config.toml
n_layer = 14
d_model = 128
n_experts = 32
experts_per_token = 2
d_expert = 96
d_shared_expert = 128
activation = "swiglu"
moe_layers = [1, 2, 3, 4, 5, 6, 7, 8, 9, 10, 11, 12, 13]
n_empty_slots = 16
router_score = "sigmoid"
normalize_top_k = true
routed_scale = 1.41
balance_loss = 0.0012
balance_bias = true
init_std_router = 0.00976
lr_router = 0.000517
n_head = 6
n_kv_head = 1
head_dim = 32
vocab_size = 9714
norm = "rmsnorm"
norm_place = "pre"
norm_eps = 1e-05
positions = "rope"
rope_base = 100000.0
rope_fraction = 1.0
qk_norm = false
attn_scale = 0.177
tie_embeddings = false
parallel_block = false
init = "normal"
init_std_qkv = 0.0579
init_std_o = 0.0
init_std_up = 0.0579
init_std_down = 0.0
optimizer = "soap_variant"
lr = 0.00285
beta1 = 0.95
beta2 = 0.95
weight_decay = 0.11
lr_head = 0.0142
grad_clip = 1.0
warmup_steps = 200
schedule = "wsd"
decay_fraction = 0.471
decay_shape = "linear"
final_lr_fraction = 0.05
batch_tokens = 32768
seq_len = 1024
doc_mask = true
train_tokens = 275000000
steps = 8393
dataset = "wikipedia_en"
Below are experts of layer 6 (counted from 0) of a mixture-of-experts language model. Rows are named router (the router's row for the expert) and show model dimensions 0-31. Each number is 128 + 24 x the weight over its row's rms, rounded and kept within 0 to 255. Numbers have three digits each.
After each expert's rows: a language model's description of what the expert responds to. This comes from a sample of Wikipedia text that the model never trained on.

# expert 5
router:123126137097137175121191100136116110152126181112091128128135143117161112135127133128170135124140
What it handles: Table and heading markup

# expert 14
router:112129120138127138125127141116098091090134130139106126065126147100128137136140145084144133152121
What it handles: Verbs after sentence subjects

# expert 12
router:142112132119128123137152075117134134155109155159090115101156181167164164136107140078165134123140
What it handles: Common suffixes, that

# expert 25
router:102108118122179131142181099126074153126139133105124107123164136104117105136135169133154087137147
What it handles: Abstract noun stems

# expert 10
router:125150122095159111093171118106114124144126107138126103112158124113120112102140135113178099120135
What it handles: Country and institution nouns

# expert 28
router:138173108091142110121161150136113125169134111109122102080171187108148129101138123134113108140150
What it handles: Direction and place nouns

# expert 16
router:139125136100153147152162112134123123130093177135122132116174142151095116122154104128120115098157
What it handles: Separators between numbers

# expert 18
router:110116140140113138110149112125113149161125125171078148106163117107141105105130118116142118173145
What it handles: Year first digits

# expert 8
router:113146128124178119117129107152147111137114122132112134123145146140169104134195155120168100136140
What it handles: Census and numeric data

# expert 13
router:124125125125140096112129129133081131150104140143094135101117135077157126161143127128142146148101
What it handles: Sentence-ending periods

# expert 7
router:123143135095172138143182139139103135155132149135114125106142149110169118105147192110118091156145
What it handles: Proper-name first letters

# expert 27
router:107162148079171090125159147126096143150138134137065142106138172151158135149124156117145101135163
What it handles: Capitals after separators

# expert 26
router:105128145141121119115153118152124077140138107133104103059150159116124142126124176101122110121151
What it handles: Numbers and ordinals

# expert 9
router:084144098117131141092129144144122119124095130151109138120141144112138130115134127094150103128180
What it handles: Spaces before numbers

# expert 24
router:094089092076134141128154139103133126125093143127107164113144134146139082132165169080133118152135
What it handles: Foreign name starts

# expert 1
router:138121131107170139121147143131102072115097145114104150119143163099133112127164149111179105100132
What it handles: Sentence-opening words and fragments

# expert 31
router:114124130080123115137134127142090135150114128156139124122149149116100100160169124047145108150158
What it handles: Arts and occupation nouns

# expert 4
router:078143126122138134133126115153119125176142147168091143088140164150157125133141127106121093113125
What it handles: Word-final suffix pieces

# expert 20
router:127140110115173118148134120113130123150107140115102114108166137112127122135138156134117107141141
What it handles: Word-initial p-prefix pieces

# expert 6
router:124101102105134125130159132092117092132088127146102121124127155111174102116139118116118107144130
What it handles: Word-initial fragments

# expert 3
router:106145137127144111091155136150150125133109144099126121075160154112130105121144120123201110136145
What it handles: Year digit endings

# expert 22
router:123116098128118115137175122159132133152103143143133136105154139171107142127176173108142143115116
What it handles: Line breaks

# expert 19
router:094146143123150157118169153117108124173093119121075141115134163149170127128140187111140111129149
What it handles: Vowel capitals, word starts

# expert 11
router:061138110122128151127137130141123140133102141142122102113115187097122138148144120106132130146145
What it handles: Vowel pieces in names

# expert 29
router:095091148089191107080135102100116076130121192110095106109127141151138123102126126099152124123129
What it handles: Verb stems before suffixes

# expert 2
router:110144107118135154134162122141091107161119114152157109082187123116126156105170178097146123134173
What it handles: Nationality and scope adjectives

# expert 23
router:115125132123160151149141134133108092118148183141104169135129145139120106120124113123118089132134
What it handles: Name-initial consonant pieces

# expert 30
router:145103148102129160150115122146091112137143171124099132103165119136165129115202127101144126144121
What it handles: Vowel-consonant inner pieces

# expert 15
router:097132148119164129160127137145119096153096152111121133111187171130149151140132128087138079140132
What it handles: Nature-word stems

# expert 21
router:096147130114121151117128135130122111135102183170118119122128150116153131156168136117186134149144
What it handles: Conjunctions and prepositions

# expert 17
router:116118122101127109155142117156133126149108149170130136109134140119145110113158142107157063104128
What it handles: Place and organization names

# expert 0
router:098174100119114120136123091129128112174122120093116145114148145115139098100171149088161155146140
What it handles: Infobox field labels